{"num_hidden_layers": 8, "hidden_size": 96, "n_experts": 192, "experts_per_token": 4, "d_expert": 48, "d_shared_expert": 0, "hidden_act": "reglu", "moe_layers": [0, 2, 4, 6], "router_score": "softmax", "normalize_top_k": false, "routed_scale": 13.3, "balance_loss": 0.00919, "balance_bias": false, "router_z_loss": 0.001, "n_groups": 8, "groups_per_token": 3, "init_std_router": 0.0191, "lr_router": 0.00129, "vocab_size": 8192, "norm": "rmsnorm", "norm_eps": 1e-06, "tie_word_embeddings": false, "optimizer": "cautious_adamw", "learning_rate": 0.00297, "beta1": 0.9, "beta2": 0.95, "batch_tokens": 65536, "max_seq_len": 1024, "train_tokens": 370300000, "max_steps": 5651, "dataset": "wikipedia_en"}
Below are experts of layer 2 (counted from 0) of a mixture-of-experts language model. Rows are named router (the router's row for the expert), gate (a neuron's input weights, with its number), up (a neuron's input weights, with its number), down (a neuron's output weights, with its number) and show model dimensions 0-95. Each number is 500 + 25 x the weight over its row's rms, rounded and kept within 0 to 999. Numbers have three digits each.
Before each expert's rows: "comes after" lists some tokens at least twice as common just before its tokens as in all text. This comes from a sample of Wikipedia text that the model never trained on. Tokens count by the router's weight.

# expert 151
comes after: " |\n", "6", "|---|---|---|---|\n", "===\n\n", " round", "|---|---|---|---|---|\n"
router:518518524463516448519486554427546464490494462490462511531455500511484516488501457493489486474545539503477520506508525497492487515521481494529489520514518483469518512505504480512531500514496506484503483526506500474491484474480492544468490515472498521516476488474518469505551455505459554518
gate0:555547527462506431485501507446503486487514504499479486519491494529500525512503471479500488465515521503442500478515520497498518478512490506509506520519507444463477535479514483532535510502493509471480490491498493509495486469541528541449506489500464559510515481484483507516559480487460517498
up0:537544541477503436498499528439536511484489498492477496489514516507508529503487469466488526466497544520480549480468493508495536489511504473520513522539518451466488526475514499517522487477463509507489471511502488506493497504516529517496515504517471527518517452492473516532507478453454551487
down0:452467463543479529494509482557532497486493507501463497492503472483476540478491492487490503531453491511523493528486500475529504525493511516500480474498467548498507504523475502533513487500509436500494547509508450462532567506473454483511512502513508494496505493511477551491476496488524516453
gate1:560498500511504495485513533437489525542538516531460476475438494482526512482498570460483485508497552493522518501490489481469534471455513462508509489554484490474483495507490472494479487528486508511507478516464521468489469503500506502464508497488498496470490458505508530522512502498538508496
up1:560533576488531464546506516419523493540514483511446493521502505493500519509467521482500515484469545509501470498506471494481526483514494488511499512526507472444481510504507469513509477517518494491530471495485469495514529487508518539462508530492472495495521475488478493494511483523502452503
down1:488480488523496513494528500504490485523512525480478468494519530489528538483534505495532483511489482454542530506459449490524521476499508477486522502461490485506479463557501522467476474530474495515483517525521546485495504523432466510451539555496535489466540509512506486489485511524482508509
gate2:499477501509508492484436523498496493495510495460467512494530466459524523546486551512493521521489505475504519468510499465496542496507493462467473514465547469543495532525477508483527524485468486534514519511491531490531500525554515450478503478478494497525494467492468485488482460488508445488
up2:518540508459499521512579471480482490513506488515510514496448516532456471457508438495522504492482544491473483521511503503512459532515488535482500503545458516484521489503523495494474488534547511510507487492515500496489487461477520539522496522511520493509487520498528496509516547512491555542
down2:505468479507490497510488488518494495518484456513445496498473519502530473487506540483465497521497511436544502484527523475485553505539509497514501474549525537498508527546514497500492520498469525540521478500508460493474521468522529470540485526514512461436477508482487506538489495468523490482
gate3:508503546512490504523487526511500497531489497474471541525459507500535461455469540444498490474507524487503524461477485496505539542501510467478499526503475500460496471505476494506553542531460508507496511487462502459488490509487505508478520463480493485495471451528500471503500539529481462542
up3:495463492508467496473463503499494565473478536488475537497521489483521487476475552454477498493485561513501523477487496525477543512486520484497518481461474458465470465474482491521512514495473480487480515529466471469478522523464488486468528474511461518485514478509481473521494538523477506522
down3:505491509520521501488472498490472508504530445511475480507477503464471491515480524501504541497506546478457529498481499509470514539462532484548533472478507486495491515469522516500477462533487511475511444477485467491469558483507527489489487509487507545458493458523501567489486477497524476482
gate4:476461494532519525514481480518558490469501490451546489475542480511497502525502499478498482504458524486501477483522512506499439526499489531470508513488514528526495490497526462507507528537459500498545513537493503488490476500466506486494502469533501464508518539523471501481464503464572538487
up4:520520517497499441499486498536467510544490515527486522500519533512508545527521493529526498493494467517503495527490518494492520496510526515493500549475522481484500499507536510510481458468521503507470478483453482436535490495537484477471476531453491541511485501497497446485531504551456468530
down4:485520503493517499556522501522503442515501508511462526527501506489545545513501476514485478475486522467508478509445518471516541501504473496472520499497475518509531534529482538490510518484525500570475478490488516504514514512497434493527499503475523517520451485445490489490484521441501492499
gate5:459511488503519470518531458550504484552474501532485495504544504501489496537507507538522500543499510505521517480469559477529461507452507537473478488510446503468513477502494470469493547494494500504495506498526543542516508515538522489516505505513483494494546495491498518503466495498446457501
up5:471488480519483482500501470562519515560432518529504492503518470482505470534522500546508505548497497523520505492468522486509505524426514507469502496513465537493484486480486470491481533526489482508494518498539552528503503539521509503525533490509463507501525496514478526502466481467466508489
down5:496518520477488506493511472540479517519472498541497519509527494470486494506431462525481503524504465497477484512489486479484487474479457556483467453506497503536486462524506490438503532480494507532529501522526510526469516505524483471524503493515557493524539521495496547469537491501490538521
gate6:499522505512482486520513503436479499520514524501520524537495500541505510476502495485504502510484469509478466489498482499537473472520498492450498511447492528529483488531486530538476529513488498524504444492500456459496520424536473495508522502431487507494516529463465494500524530528518485507
up6:487527505524494499502513532434468505507469494514506488491484510556500511489482501468495512502475468527503473477498504515524477497497522511459525499476527527488480500482463521538484511516436459547499453519514463468497503458540466521465524529436484506482472532486481486505512485513533485478
down6:512505507506495499503525505496500508494480503485485483501511529493527570479490500498493495517499430465511498570456482527535527452490505485498533507482493553504475493507540494546459500480509494513542537521507496500487547507451477515485556532494524503461498498491521517495522543492512491464
gate7:505480508516514484500495529467517489502486486516473512525524524518521494544537456525465512495476466514402536503500521481475493477520490471460513498476548535511487485496507513459499494487506523514545464516519538533526506540528475487478481523455504510479513544485505498518518539492480486497
up7:499506524517484508513479525465520505498488504530469494515538493522533498520545451538489485511503448516414504495474509518480513475511503464468528476492531522483485513503478519489492530475488524480559483525492523568491492534535468494494498513453489501475499526474493509501519528473480463509
down7:474485494475501503482494493492468521475481509472494552496488480457467493523484510505490490466501456513501524485432483522530548484514538553494476510473468494519500493553527512501520524474536474469508548467537510503477515537497461492493518473494482511503515518519486483477500551542484504541
gate8:499462461507471510492538480491434497493471504530440519501520500500516488500531490513499517521498465527551477496520514490539464485515472530485483521450507511485483496503501521514469490535482532517535473462498498538515477522557498456470487459471501479491501509476501487474532531505546496478
up8:496550548471517505526493518510554483490530496453543484523467526510475492517485517488515487468505544477462495490493503510472518536530490468537468515528472468492511520496521504455534525472499481517479518512484504459482509455465506560511502536531511520513478535515502474506475475509464500506
down8:494493471533486504481491518502519510506535479479518474465518497530509502506525520535463522490515457500540550554499520477494479512508532483503503487510498490514511473527519480504470530545487511530540514467460517493442485488526476519521501504517482494496533473540551512439466440519494510521
gate9:520495491521517520490510495493496517510485473501532508521520482473443485471480519527501500524551477477485496514520547406492484534456479520520486493530499519485538478512480464494466491477509518512533503471502514476552508463526486510502497458488508513504496502514511511513429518518504447511
up9:500512475530475511494529523517512528530494510511515496486510460466441504465506520558456507524542498493489489488507534437488509541466526516510521492501472537466505475501484456512470504463486484525533505494522536503552484486532466521508504467499471506484503517523516514523461528502480454491
down9:484501504510502514487509440509429518463481493471495505501537525490494457514464438516517498511502511507529472497552535470511524517455471494484497492471472509509495495475524474425487526466484501503462534530535522505491523531524487475494487509490520461518501502528461512502513512513471502523
gate10:485480479467513507504492511484481484526521485488515513472515486494489486452508582532468467488511511497511486526489496449502526491516459464505505505526480482467490507481475491468478465510449523510482509521482520535534447529507545489515493523500466513550493460499499487490540525539487525543
up10:520535520533529459523530490531506504480502475535464521549499541522483477542488445453526522512512459482477486494531524542517477527502485520504485505458523513523529497518533502507519526508522503489525483494525497464472545476529464507499524499479535468473483499494526498495460463503517476469
down10:561472452502514494504518531532507500533493540496504544473512487484442494504484510532495467490449501518536522475517515486498476474546475485522491475486480474494518465494489460489492496490462548481520516534498497508499529501565523474494462495479456500523494490504473455508483513501468485527
gate11:518553539516510480523527552451501506536523496520508527481475493539531515454517523465466496528482461514481488476514516487521513500496498492511524509539496509479503480504489511483467544478455511512514503536526571472532508476492452539470501493473487500473473491465494524508528492474486525485
up11:451468462523469529469500472583467519491460497538496465471539505514473484531483516539494484464492492499511507499515507501458505505449494514541493507512517492459517471504500510476487495500555500451498515491458466490484497514503499511466479469536528524515481519499499473495487495475518461491
down11:518516496495505485497478485487517514522508518522483501525472482546489438500522473485514489488512545524482479493520523477498457502510492527519553456495489475527512535484428496483506496532468494505466486507509519551509435482507500495553442503505480519511492490492510499511477430497519517502
gate12:502501493525500504486540462518567484550490491444513472497501542497435517506522518518582519509479520492495507487456487511497499499527473515524494487454538548512489473490508477532466527489508513499543479517512478467513482496518531483497512506475511504479501491505476498510497553486505532478
up12:548474485496488524507482514455496514505506489483483500497439499497504485483447505491484521501510564466519540503530518464481527498473478457503513479572516480461481529475502528458499441493517501514522489511484521499492474504500508516461508478517504506525524420500509498522489505490473498488
down12:503499502512518505509517506528527485496535505488472526509528490486467471505529511460456486514507535544503525446512514486538476546520489511437474553509481502477523475480557512467499503494479521512478459459521516488494452448478533476484525489540496507496507493491502539479477480509469511482
gate13:470496455514472547499550487481476495484538528495504489449553488483500498514504491530570496487501525491502488521481470502545558493521511487468499498483490495526497532519463493527490500492523515508506466474480475551529500523527497478496514489521501503505448457443473514498499506455514481491
up13:478505565488537410508492503509555503498477508459470486500451498521484474503506509487509470514496499488431474483501503525449461535516485517514510498491501491474486492480496506495565491484482502512488498496515475462512508503444506528486533495504494515516468478516482474511533474518501519521
down13:509489478514480507489500494509498485490506462462457495479508502469490542535465520546500498525466510535502508530528506520485551487525514513505488454548544542467512505476508487515458479528499483470523520471500503529468511554541454494512467487527467489496512523493499530479500474496453486455
gate14:512520528495496482559471461503494496458481513505495532512468477505501503465483492507473461482478519504497490493487539491500509520495483506512488510517460486427495523517557480516522509510473514466516496479529496532515483486508499550446535476558499527549515478492506544505514509464455509528
up14:492488483532490469514484480529503498472477542496457485480465459476503508512533464489494494492467507534503492469457496523494533487497524509509527490509469474454479532476527508541527520489485472484501530478521486535490515529501505557468521460550459546494521478502491546518535478473464512500
down14:504515468529481499524468507486524503483490473508455500494501470475502492514473521488491513514471478529514498582520553481499494504546485479472499494526503517471497505520507519547506507531487495478502521525519480535496496452496509511536470478526500517451548488483538531468511454500537560480
gate15:470518467516480490528473473535479492457487492523481554500488520509473454488510474496528506514488530523533514516476522515483461525528520512487520519527503553462511469496505498502494463454530518503573498491511503507467467490497501544494470513533516520523480517516536550506462457505512513516
up15:535524524501478524495521539461535520542533510538475470486469507520505539497481521509467508495526491471492512500536506478514518496462497503499493494517504479548512516496458511463520550544490500555482496487486557495528469501507504448489496495483533503441479465469510477465503528517500477478
down15:543488520477502493508513508508483488456492497544492536492500494500526500494502531500511482504477515554492505493525474495520527522500511482475464507519500545475543500526491507470454453510526491529545489519493514479529482501572505503479527512525490469513471480492507498496461486554460432542
gate16:514512475464495483482531536556490510506522482525529505483497505485497526490490521494556508492488531503529501538528499489497542528487502483556494510470495498536529497492501459516474471525564513488507501516460499452473529500478536489542549504489518472509509515530525515496516515563516536482
up16:469531522507494546519512535523530496521530492478507505506468504478525497459511485483502493558510462488454487494472502505507504511538501426482493518528488498511482540510495518503500531496502460543478509480508481539489510490504471504512502499503485524502490521420552506500503519431463479496
down16:515533511504502482525472521486488511466541523502485525470470500507488504485450513520491508511504510448531515523518556521552522487431548509516501479514477530508503495487504468508493494498515516582497541484525475498531516504484492484492523484481503528467484518526515566530506486503525506477
gate17:546483494485495472497516534462474506511548519547526477481489479486523532498461535472468448520500541489551527497511463487489504476467508479507510527512541500484504479503479495505477486481497536508530475530468520470534490489502517500523522543451485494510515470453507544495535513532531517491
up17:467488470525500533479485463524530508506459494514478492490559522537504472486528476537550556526478489492506479486525494490491500508522505540503502485526476505474492483507491539510490539551519491519494492491482482520497487468516515528480516491508498526478478496513463475476464492422469441510
down17:474503505505493497511508496517511478483444489479503464537509510523472473492478453504471488491480531511489450496511523539525487517511515473490558462459517519522508501492528520516497531475504493473524492458527507540471481518486472548515449491519455510441504516488506554507529525471481499471
gate18:519558496436515504483533504502482500473496441479487497510505504436472465485485504481537522486473454479492486526523523515536462520458503516513476477522521508456490483511488549482508509516509504487514507476512546505497517474513454513502470534492514524518503553471525458497467489502483498498
up18:493480527546508487520461465457514492490549572529512528503483516559493506503517480531468467529506552481508477526502486485467509513530487507470492539467491528538521493519488467495494476532486509512507470516494487496524474516505534478456524514512506465524484480498491534474533526533521489522
down18:523495476528473522500467527512544480489528478480478495528493449485527489487511474471466503486509515496553505432469502505466479549466518463471509528505457549457513530517508512510490526522500513529503495457508489480498524512486456494521496541508462498505484455497489530513494464503473512476
gate19:469518495497509474493474524502503488467527429495516500458440491546495510471446512475473519505505514495498507477530527516513500495533471523537493490515517477490525473487500475469509489506506482542479496511533585496483494482453518513483468456504478505507487507485547511482474457504497527512
up19:505483489476517553505526467513512495508468547460493515534546503463488469536525480489540474506521466474477487517488502514509489524495513456455476524479496495506486550522500515497518512508515505466508494471484426501510528499527527479525535545519524485523523475510447474493531516509468478509
down19:465507498501523503507524493503494507497537501494479517562474539473516507493520508479484482517476486479498513489469481549525498563522495501438439524510498489455447497520515499491553512478484481506501483509541509480503517472459491554510490475467506467536506517469518484527529485488498519530
gate20:467516496511475498491517492517548504543499495496496507507521510498534484484534489461504504524446484501518485493502538520517439505516509546511537496518518542542508485480481521490485534515489483487573526526547476512467521499463503523474472508476507495490478585470501534484491495504510496488
up20:511471477537483517486494486542501473514466486510530495473534504476509522536525468534543518493434469513493482507513527482496508484470482538523490538450518507503511499493522522508460466496499491487505485469478467452507541509555488505541516551466480493500528504496462502489506547532502508486
down20:461493504474537481495502492504477526516454501479515540512492530518490543515511524517490488488499489474504475528453514545525509473513524542526517475489480492555534500519516492531517506508504532547492557532541444500504537510482473480493465488471524549480485501463484474523517519492481508526